Weights of a small mixture-of-experts language model, trained from scratch on English Wikipedia.
Experts: 8 experts in each of 8 layers, 352 SwiGLU neurons an expert, 1 pick a token, a softmax router.
Training: a variant of SOAP for the experts, 657M tokens, 5015 steps.
Below are experts of layer 2 (counted from 0) of a mixture-of-experts language model. Rows are named router (the router's row for the expert), gate (a neuron's input weights, with its number), up (a neuron's input weights, with its number) and show model dimensions 0-255. Each number is 500 + 25 x the weight over its row's rms, rounded and kept within 0 to 999. Numbers have three digits each.
After each expert's rows: "mostly gets" lists some tokens that are sent to it at least half of the time. This comes from a sample of Wikipedia text that the model never trained on.

# expert 1
router:470506514484462489471497445509519493486512477520501524498507494507473503515461510470506510521480467507572472542504508504484487518467479484509489493487519528488500518509474485513475489487494507520583482514457489505548522482483506486451486475517483538498456530498535479497536519527494468468462526551518522525523499492487557489477500459514508442498451468513496469500504532522505505514494482482549481509524529505522489491496498508557491499497451500501446512474534515490515519483471558465514502509525538538486530479553482485469546516510463454527496516505527498497503521500479498526501537454473518492486557530506521503479483471488509437481517491513481490497498513510491503509493484496484581517552515494497522481478452513519511494496474461519537474499504517479530484499491485
gate8:500493512505496486519510477471472525506494522524505518528488482510487473550476504560530593482521521513559512527535491517511483504485525492531520517517470516494505526477487507506523473483506518515511503549487504452538469551482497482547488476491459504447488479482497490490496519461512488490480504535475542532510476528496520532501501487498548456497501459513539475530491529525501472498498488490518489481541558514505502527532491471512492512496510540490491471529501457511520572477474551481481491497504508552481563546532523478481473514503521510511488505491489503478491476494479506521502518501472494473517510533467485503469515489430501539499480503485511525473477470487519500514464496536437488541555478523478492510475516513476496486474479502526481463513512542500509508496483467
up8:503517505525487454501488472489490480509478473497495483480488494516528544479499538484474480515518486478462458506519495477499484508471505516495518503494505495476483469487506466481478507508549513513471483508497514515502566498470503495471500524551457535515545546507493500480483461486510486527495500455475494477516549474500529504567505525511488543521479498485449475480512444548491543522508518518501533492522504503511552485500502495499465538496476507481542503517536518473538475554511494508467523545477522525478455489497456509458505500490448462481487524509487500554505503509488568521533513513494505483544508452508487481503504483525484499509487489485513478513489490495441519480554514492561548535520515515532527475537472506527510506491484506540477462503503479477507516509549469
gate9:450489467473467506509486500472531472490514493491496530529548486501554479516450493520511540510526458471541479502493476470495505491493507500471474501549510510526530521452539471458420517507543458534510524461502480467513499507545442480507528499496515459534500530496480497523450491504470511510519443530526510488488530507493490475496489466519525516490493512517530509504539475491518494534484519474509476491467454502480476495530488513520489503478474481474557474512467484518477479514531504509548435520509514473495502489537492475471519434498520507494520492516495529484497506469505504503493469554501477508480521511512484505510472510534500476438491487493493481514509535459514487506516479529496465517511476489514505463555474475511490506515521515468528526486538497500522513468486453
up9:510492510552531475494488523477495484465516483480546516495521513502514504510466527502522498512527515456484496490482559490537515475484524486495494492490486497509490512484528509497455516471481514466496439490505509470495498506469482500459516537510559565493488495468466540486510486525484534523523490544498498503487502498505497473469484490521506476479520531505465465477507517516559538462457512521519542476536515476540465501522523501432491505461540501439502474485507543517551535509474484515469552495493504508513504484503496493446461503499487456486493458513516474521515527491521526458514479483477495486496516486482480476499494500470530516516512513535452486505501506490492511450500510477460538558484527542456486465480528493480510524540507481527457503477521476509509480518530456
mostly gets: " ", ":", "|", "};", "′", "):"

# expert 2
router:493543489514471531508462528476505528515488511519510496481508510516496491490502520516472524499528538520472510485427507497463533523514476523497532493488468471503540475505491551426487519539492491498479438490519490484485509471505464494485493519467500485559507491476528446521474546505470496541481535474477499501456549477515499492514522522505527506501539512553478538473525449480498470479502488505477478509496499505438484509471467483501510525526516464476473513506520537450531556497492511482498507510514495482508471499476495505509497478504492507481477457516468488541487479513475481487480487536498480493510528521515489512506501505523524498523466494481485488540510510469533471481520519550473490450482477505544521511466445446505532529484448521530509476472449490485507473526497498
gate0:478476500484491547471462504511503512473506498541498506494500495517543522518481531494458489457505513503505545506462482479508520477473474524494521519495479442522461475514512510468521490479457512486504500476485492506481462519508484521458495498500510534529468489495521459510543503454509544513522492501462486496529508490494507475496499472506541508490520514544506472475492528513503528534498507483492424451511474518475577509485484493508499493488485505482518519485517489534553465524528533498558468467500488508514486484498541498483478505510511478531506496493491542423536459542492526496500490485526517540530516500493470500509483478455505497442462505529501483493504536482518519532512505481478490471481488474508493544463533508525548458504485523486503419496531485481481534543489504
up0:545510506508478526497512548551498507473448502517483473538483493539493471484529493520461485540494475510509499522502549486554475522500502472488531478475491477518518517455537493472490497556531450511524487476510506479558493485524501525481502540490534494528481470540524467551474478479517501534486507560499516499535530457492465492498507487490482490486529531513548504481548482464522466475493462506494493483522452487516483495520461507485471505502509535498506551512528489534499511529448499505524487507525530514528515519534492550469479479543495498541551505499473447465515496502514477469487483467495489539489526508504508527495505538520494497479522511486487545507482482524521522507533465528486493495480488503521477535507537547509492498528477485515515448507468516510462525476513508
gate1:498530487474475460486494524485532568545508497511503485468526509495502471477514516498500515507479516537506476536532513485462499536501513511548495518518492492481540513524483527515486497514502530535461442519489526504491496459513510500523514487481451506462518505502489484486512541521475463512525499512470473492520478499531498505477502511533516511504508509530422483516521495502516470492535491505529535542524536506499510534494490469459467511502501466497518494483496550484489536509474488508492467499459503521488487502513538484515544497512507512507493476518486512477480519479529503494523476497543505489494554505481499442532509490577487499513468507507529519452518453544534513486503510553514480482484463438513462499514490475461489506478460530578544496460542479491516488487451511
up1:488507475466475511530481504445460533483481524444489503503524501498492461522467488468479522516466471534519491495533458449505520521506450513472508493483464470483536487528497460498509455478512475514479484477570525488526513486537501506525499480482536496506541551500530522451484532477504532504536525541493498482497460502507450450476490527480498534482498489522504462479505474511485490481458484509529526522483572469458491531506514508450525473513485475472497527540526524476506501511500491492514473460500511473487501520510477508531525515515521464495520504504465451503531492481516497492521499477479484493495498545553459497505489480546512498495498488504509539537526499520512485490494475529494527538530526523493499500513501472438500477535511475532481525493504464461489536478489534
mostly gets: "m", " h", " r", "b", "n", "w"

# expert 6
router:512485496516511475471478529494493492515517483498476494490480511483499430522491514507522502486538474481512507505505513518498497454518562513481498464477528507506496502528517481493492496490461507530508496437487501475495499487491476469494455493469529478502490524516565490517469507514547518496518500509472484501523498527489512499525487535507502493491494508505502483535508467514508486502513484498547501479483500488512497498574515524527476458509509542531557510533484503483446527463495457498477516521457470544459499530478503480536481483466504530519508520510480490486552504524509516505477452523543542493543468527499479477504471480497522526434530540520500558496503499480555532450503474519521467497511472493487497498539539480527471550479485455440473525521511500489477526501446526
gate8:502499471521486531511499499503518497471539520514529514469496493486466482497503509506551472501568510483529498476519508533459508469505465489521480515513520503491522525505519477501533491499458501491508489486494490452508505477480460475527506428432485528526483542468514524512496467490489518534483502485507506471504495571510500492521522527507490512501504509475484533528491490498441501499489498526487501523467517543491483559500466480475487513494500446481509520507472543488520517498518513510515457479516501536453524475489503524440494500513538435532506489515502476516493517472497521484503513473466516485529493400561453495500498469516500528473494495499499459536501476528483496460525464541501506491491490511493458481499486443520492531546497511474468495519493482499476499470476469
up8:530506501537510480526499539531540543476482531535509506492519483458525475536496498501503499499504439492489513474468509496511523518499503529498513497492443469476512560457468513520502478506473486477479512493466493493530509472521527489491517538537482493499476498540511537488491499487533510500510529532503515471547512517471483535471516526481539550487485522526488473451490463503489510509499489516522446475495486487498486555501534493504513468525430533532503523490470519522510528525494498515522496500485504475514497483499552474527510493472469498459491448521513534478511529506546523483481477489508475477525540489531515567505474530528504530471488527496485488490550501487493516501560483479516455463512470514486546511500475441480522493520499538521532482491511561491525477486482518
gate9:510495472496515467494571475536471509549509504479551498508520508536512525534519510510515475472463528435482533479532447479503488509502509497495532496519499515501522466555533513479486484493458448538507494504498504519537508483489553507504510506475484482473448512490484477509470510550508449502507500526466526502500482510475517540501482523499453470488468488506523477467520497498501529487515521525515529470452494511476486483517507547488503486546491508499504488550489547509479474497499513498492492518526540501484501489489508510495540485498527464476513516526474495476478506469522530485458483510523530531517474465495510502546490483529515479514481514490528574522501492484473566504507481466557500542511541494496528498486522526545521538537476504496536502474507474462461503503496540
up9:493520497492508470510525507514506483501519536489509526511474507554501490492502486471484525481530454475503458499507489519523475480525500494497507508505529486518469469512534469439460497499545458474519466485467510502513554534516511529495507448533549477484520499500488507480485523503526482535442520488464528496480503473502516503480552488442519508489496489535520505467495474506477491531462500507493515509459518474512502493544528473476482556508514450504502460524468495525480524492508499505494519505472494479520490517519532513494483506467450452545482530488433557528507453503515517489482459492496495518493497490503480499471474520503579452524493470485534539506504545466491489496543541458512512513517500505503487462514543531513504485488530509487495452524492462507477483500496541
mostly gets: ".\n\n", "\n\n", " \"", "\n", "\"", ")\n"

# expert 7
router:479462499495524512476503499506513476470489469507507488475533491503569505487530543504496501477491496487516481460528512508519503503511454498487484514533467509487502467505504501505485492496494475474517571482479504519495498502511479515453533532547518507464571528467469538537522429490534509555501470471545496511527474505458508524466500456498470489456510476474519497514529548480510509498516524529494502502530490475497537492481495496488483507484506512483504488467495509493503462545493540520512484503521495503533532486459517502495473481514515492525517495536470507492493496531512492469505534499445566539495482521492498471496540476491521518545474479516490475518508512463470512523505485475505494496485548510501528540504541518448490449490537522534434507544516494497479550465493468
gate0:529486543488479497495484505499516473503473483473534509528549482495495508516482485473551519531518517458516474528520461529496506468525510486520498492494467515492533515505477517489512521531560540523470558473492522479504529520509483533485488517515530533437483554521467485468496484490508479556523533517529513485506517492522472512503458512537523531482517512510536501508519485502476524524498538520520540488493488513477503515544492494518496510513492502497541465479506548470471492507549516520501550437490491475528486512528529504536473504524496491494496467524448511492505507554543468522515498517519489505469490528509448476554487510521462510524513509534476508532509477493437494480475503474487475517426494503470499486477532516497505476491509513479507482537556506508466462515514478
up0:511508495500532497487459487496534511483478494504468490525529518476483541479498512485494501512478515517525498539492525518496504446489488473529520505474505508464508465483550491530512501505500454480491492501509516532510517508504450498508443483435531562448508513527470491533502482497522493523522469496500511537526511443506496428492520496468486528479535492475513472502489528487523469498536502517542470496473488505505500417545472495518497446486495529489467485498527554461505475468504507470508505515529561459549505522479506461545534547515554518462575491486496502501482494497470486473480517477515495497511494481489474511492545548493536475507491520487500484513519472489539526480485498515507481501505521502482477500510512497492503513513520473516456523524475463524526501467511497
gate1:473526477554513476498532477501500530537508504533463513527513496506533520533472510484505471478503524493530524518524484507503495538497517506481510533461490538483448491507514512491497490520466510471520526470518465492522535515450472484550495548471477503529509515531488478514497471518524505515528541544537500552507490502512482516471519501547504565474470491492461532503482490489510479451536516506483500512547476504513534501506536505481512482481486488475510439524515489519504489517480498489517491577514475499499503505516507472536486493541503520555503474491534501495493465521483469494454500533453503540528518498516512484515484478518493530500534566495519495516497531528437478485498528537490500495476502535486521476498505481504483569499478462450526497495449491515517496495478450
up1:550500498494475494505526522469533496457490498487471500482522525475516487419486510438477519512512501451479509493438501493480508483509507502527502482519530493504481471486495509497506470502519484513501537493500489480482496480462484487484518485541491511482451511478552450497471490512511529504488521463534507513491477451486503496472525540513470532501481504470468551512492525518496493452487459538497494485487511545461501521501451501536527510469502501459454487493467457470469507483513472489502513497509496505499520498509522494506488479506522463515460494435520536513486506481434472527455525458510506484481490475517458491480476480513494504490548515492530519521538527469482483489525519496521522491452492571535481478552462492538486467508501529492479491503493464473461488494529480
mostly gets: "ist", "ort", "ant", "ock", "ct", "ition"

# expert 5
router:530497496505532511534506468529550479507491482459548490504480465456456537487498483511500475490471517478442475513526495464451492482520499502510457431508507462498464530420485506532519522535518508501477505542540511463502459554571521483534545502495496541473495494498484516493484486489460514458517513493477496474454503493531465535485499485499480504509518522508522451474489459485480521539462527487519500474519522506483494525542526489472552490504485472502540502493485463512481466482502457529489469480488501520474505500505505495483479527510494494509511481485494500515482498471512502496507478517490521521482495514461509518516506548498488508486473540492504495461502476515472531509492534493534475497539512504486465488450507514503453495511512545523535513495508480506438508474553503
gate8:543537501481513521487527533522531508500509485538475503468517539510487469506520465500523499503516537454490516482523503475515499495502503482478485496487519452481517464516521473528510512544463449468507491491504482485508521515503524514498507512491488492460503498472520498547526464506473472494477505498506461425480500477492496467533499503463510488522463476539504474495513530484511491529514544507509518470505544492499553479506521488448488517474473484480514472477499468497511519488483494503478509498519458488495552470478505502537486516574524522416521523527529490474508492543507437514496477451471500509515476492468498493479471479456473515520473489498478454526505481475497510464481470497436492533522464517524467494540507473526484481515453494458518521504483548495497462473517498
up8:475482490474486516460507481511482514551525470513498474481545492478499473475574516484493515512536503446477508527464471481484484497502491491477508475548490491513534504478465488503525522479505532485501525535529493501493525453513499528502496521484509488481516483499536500543521487459486508547537530502471538515569525496507481474478489450529516475518501481434525489520504512485501518479493529522489504452518501534475518456483499470505499523514481494502515526537527488497472539520460502474505474458475522529541515518541486526471432531487537486475520483495480495532434474492527460499486501495495543488455511452533506473511490500513506475469477484489466525504506514481488484470538544514512514501554463514523475500512505469494501447500519506465470525480504508541518517507491484
gate9:472497514474528463503492520440503526514449485453469487500555509494483523541476490484521493548498521518507448506494512491480539507536493511464477449524453498487454499499495503543502514565540518460503469494491466479491499509457471509495500523498557486540504492466513494449529494524491528483471480503493498487449523482479495552548472483527495485465483483499509569453527488517509467482495462481506487485525489520463466544504523487504509500502549504513554473475495500539446535512523503491531486521525513504525510519521465477494487517548503496499453489545554504524512488502540508521465486496474508499495524514474522481532512518475491498494485542496479500507443545486515503499462492512514519531499511534454511519503516497515512457515491504492503480523501487489504491486498500
up9:492529475487522525450486494494532492496471467500416504492516518484469510496488483515484483554530468528497498496514487450518469508519515455488486507526524519533468508516482458519523513501498462494499482478498491506478536510477526526459513488499465437538500495488515505514462467477505513498503499510499497480470525443512485512472514501478479479498512491494504559536523482525540477470478474527547489521481458488476448483492512462473501496528565508507473476462512506465500493503521503530524531450506507521528490542550479469530515481524485493508480504542512510502489453474519479543487467469523540495561488513506495470553534465538465495478465506502508498485507496480541490488487493468552466479458486480499541496481501489482492480559519524499522502521505499528484481484507516
mostly gets: "0", "201", "202", "7", "2", "10"

# expert 0
router:491483513537491499531485510496480553474519538511500478532472535506470506502507450478520468470490516527445559507517473475523476462540543528493498510514509469526486507511501494501516503509518494478467491507462496516491517547534528474527531473509470474514475497551466531505543520504501498498537534458492493508460458487536512477487496497465547515509478561460519535517446478483491528487493541497489502521495500486506540473453499498465487487495521523512488477533470455528526496516495475473509513482503518472540475508477459505514495511497527493498506502478512499500493462481501468509526474487481507504488461474510518489485478470516447458482508478475510468491499434483474518499474521497528540504529533508504448500504458539534502504475517461469558525450484517530512510546514484
gate0:497462515514503498559493493514492506488519508511491508548528523468497539514476471466541477524520462494539480551491472478470530470520494507493469516527482518513503520446454549499501511461531496503460497480510474515511486495495475485475518518457486501509493529505494485500525522500531528521525511473557549429486497531484496487511455504545559493486484501459535470521448485506488518531489489511494490497463465495523478477496453481495511513483483491543485552506483492482512549497499489478508527511496499477493498528537501500496471511497452538476474430493531485495515462462509507526510447521497495550507486490488508506500527442503480514474517492482518468503468522509470500480487483463505518502487527486539485521501498541541485484511515476434536482489474520473448489504508484
up0:523512505488489532502507482492545501516518485470485508554539526507451510513467497495545518485507472516462486460502485470472487475511472541535521501500508503504510518502452466506455502493459505490512496510479491456542528481473474502472522508486507508529465437450519490503483497508524519484527520511507490513457485517493508470501466535505444468495519495500475516515495503492484537446517494551488504478477501518480517530468527520509508482496510435485466519493503557500460461493472490469446521482483494499515482478453493509435502452507474476457499513497504536497528509469485483516496489507487552509513500553490473503520530468503502509509422495483512552495485473533503529490465517497491488495445457544517507480484495524501495516484534517506474519477504541461523503511531538
gate1:492499458492494505487498468511456447497527470518488515482455475501465547490508497493524546463509536516500538517486541472515483459526521451513508472459478573452496499491470501518512523508500490488479502466449505491559531485518521513538455508510481471534465509462494501505508438500497505522457514527498480482493496529517520519504506488439463509489495450451485516461444489489471534482517464512475499485531495546514487490468526513456486515463510485525524501499510502469511490499500503506468474533459478504507481564462507508484526513481486510485496476499464542459509486492549517517522500509484507474482507493522467475456476531503522480511489524502473496519490484493491483514497529522495483489511541439489511503505553531475464492513494503526522499480506500545464481485489473
up1:482510494478492553503518507448527502511499485513556478491462555476494459476509514487520500510515466500541515526507495511474516480469508438519480485499525486509499513507462470522515542515486499503503494506482489491488486470482519497509491476526495505497492488534480509516509473506494496503507510491525537500483464526508509541487512476539519451466516479486466525496503526480529459487460489489460499486462486540527504522510489487459511487466523525514493505538445501503494476471478478483504512431509521514468494488547482457471496538495522470503532483504504497481527474459461512447508530486564520474559511474505511488486542480485482463472516524510523494509553488480499489483538537508502495458534535461555533507459497494454492525518533532464484492449524523521514517533487443
mostly gets: " John", " Le", " Z", " Al", " Man", " Ed"

# expert 4
router:503509510473513482497517483465455487523486502494465557509503469515482522503508485551464507521532526484532489506490520512509487533434492489510482536476510498498502548489491500531500542489497533473501489513504499519506524462486531546537478498464471474508516485514468484435506503492473518481473399517523490501540513527482459498530506505518492540504499479504499543471467564541505496529462481493472500484474463529517474528510518473483514482500502471488491493470527514520500464508497488551515526486487475481496487524539521515480532509509506497492517519448527506520507538470495511486505500484511468478487501426503484512499501522490472505504529487505495510501478515556479480542492506475501517502475494473490498481516533479504563478546506481514495475529558516470548442538469529
gate4:468483522478472508500488482446462456529456496508497476513489500514468539518538481495448490527519486520526523517548465491484479459514507492494508487525513498497476480511519505489518494547512516541486571473480484474523520496484534494494523460501519463516496509437528535529455464508506532477490479474520459497472430539504513491498470514479474501495502509529539483484503470543517501537503526504505523488482524500480515523512505484525484512495505530488513532482505511499490516537508493467552499495503471497512539510479517524494481505482480543533513495525484530530510487481469504498482514458514445503499480515481506442444527484474487531533472500494487509523556482562522452543480500515489555513491478516517486458477493488520529495510503458473466456526517493522506508529546484
up4:550490500525425528509525474457508472530503478526556474521515498549525519528525491532505511514471496451545519527514504476542510502507484490475509483516558533569498541485505511502524481505510451474491534523527490493498520525505491474533519492542499518478490508504503497504474508491443502484507478462535498492457423541501478534520505507498471510489483497505501452472462511564483499527522484483460506477557486512511506538528495540536514511517516477513497497480489495512483474484472526481512460470506505498494482509493479505501498537481482518495486495489520507537500556499513529481492492483478494494513536503520507473438525516484500537486444506466561467469490490463547484502495482456495529497510495512520497484483499494535473504513519524525492486510502486501495451515477459
gate5:496491532507502503482507486436509493504528484516506483470473472456527536503549530515481514495530499505505483527498496493525490518532554507456518497505478496480498579506524466510488548501471488531463514465467506526461496534482482513516481508520492479486532503493506528497509511520477495528515510500541530470475486566527488479511447504502489512460467509524514531572533501488505494490503453488479518465496562466540497473520498510503526547491521503448506489493493516459544497497517491506526493502510568498525513536461514483518468504475515486521475516498517525515501546448506475502510487487449502481541542504552492509508466495526499496514546466472514499487456472504507514498547490505518508478508463486514499495503525504445495473527484523542519498513526488512519559480489488
up5:486507483466466438486518478494530507550503490531484531498484490502538490498532518514478487502491539494463569502501480475539534556486518479532481497476487527496473497464505487500514506473472520535558466521513499513524481501494519517557499511513520524493507492483514506536529537500511481488520552548504511529472505526504517464466538479483482481479517456492512459497480511497529483472445499483542526473486461504527522527507514497506492532472487465542587497514514511542511525492488473484495490500537519553477489517525492480494557498472511521484519527510496541530474543496512493511527488485519475500461461480478525487520485488495472514476509508496469481548512502514472526502506475528550489493498456512536525538513538502505505460502469457497476485498518543512540481476514514
mostly gets: " of", " the", " and", " in", " for", " a"

# expert 3
router:539500476485508468525571489529537510489501554473491500525510554503505507496496485478546509511452477520478509484517455493528510501453540447508546525528528544493490480504522480509530452472532481536486513548520509502481436494451513507514546487523540546488463448488481521491463499499509489468493497537471504473471508492520543498496496524503499488520499477480470497509500486472500503463542520504471536525487499505507509483464488549511491528500508504539518501525480521526510477498543495499487492511503495483493491488537499507521482513484470519482462511489526502451476511488518534501503474479527451485460505468497503525512538544500492529499508521496551519483520521550534473490515516497469468560471490520477501516476527536490490494535526523479497517492468497528458466455536496
gate0:490513453500497475504532513502462511523460494529496454496482486538500539510461467505513494483516495504558489501526489510501523474485449540529518528551520481495525550513513476537496537553484497521484518498500532544521477503498536460495467490485490498510545493428513507490500496522489508497482500501518522475470449477534498526503536516552501527536488480522492470514490487484490520495483564463498506525507503490476447459530504531506461474526479522490478507471494493513484485515497526522524512531447507494501508488475478492499454465521533529490509485485490528489474517499518506499476521476543481485480502488475524520515496495442498526514497490505524493535482479488499520497548458440498508510526504470539564503472461500547499470496556504545479472544509519519527482489507463
up0:488519503526481521476508504506450506509534499454534506503478532521511522462519455480552494498491522495484522509506541553519516489508520510479494531502490472505513523499513492474536511488480521508485529516513488576528542539516488530475509511486494499486509458498515468487509565495511503494493508499462509508520474480496498512463483519452504492519463487428478560511514474501499487451497510483489570438514524463487469506545485509472520446512543522502470502516459485517495509504485475502516528500450500504488511458516470496500483490482545509508506482496495494498517468454498544520500477501479526511553525487485511520468524522508485499534517510483487506472498463468485500532497492500564453421460500492490506557471492458483527501532507525518498485505494484497525510476510475
gate1:497506484499476489433487498494510476544524499470463478519515496492501508512499505472470534494510496477516509520458517499519537500460522517485530520507438494495510469478520470527486459516505492534466485492475516524493482549484477463511491462522451515525509495469501510487513515498526470472500503461504522458445505502532472543527495498512528491548531470514509499448517485477482498528458515518482515522531522492479495497483526437532546484484464476492532508462455495537480475491475478501465492533480539519505526525527526500536534458507503490584487482511433506461481522509536512499444472509502509480498496474496485515530496513537513499498524523494523524501493495496560520490497528525491528473487507506473503526468476485446486533505505498470486498492512501568508483483461483
up1:532479491499488510463535495473481485481532506525524531480519497493487521481497468472494479497502489502510472439475512489453480455510522510503510481515472520534475498504514474508496508488502504521472493484436459461520509492474516506541467455456495518512553462500511509474458487492519493514455538492473482509523484450496474524508498454485497506513496475525536507532487461528560504482492513475446510479511471483498478490481510470539485483546487510485546484476462460534469500504450477505486505516485459466487500535532519525471535449514502507500478487503490506499526504521527505470483499506542524519501510496514521531524480506499505521520530475478478516532435490448520522479503516564498540481498496499489523530509516423465510515507499492454474522451500487504535460521489532
mostly gets: " that", " were", " which", " who", " had", " has"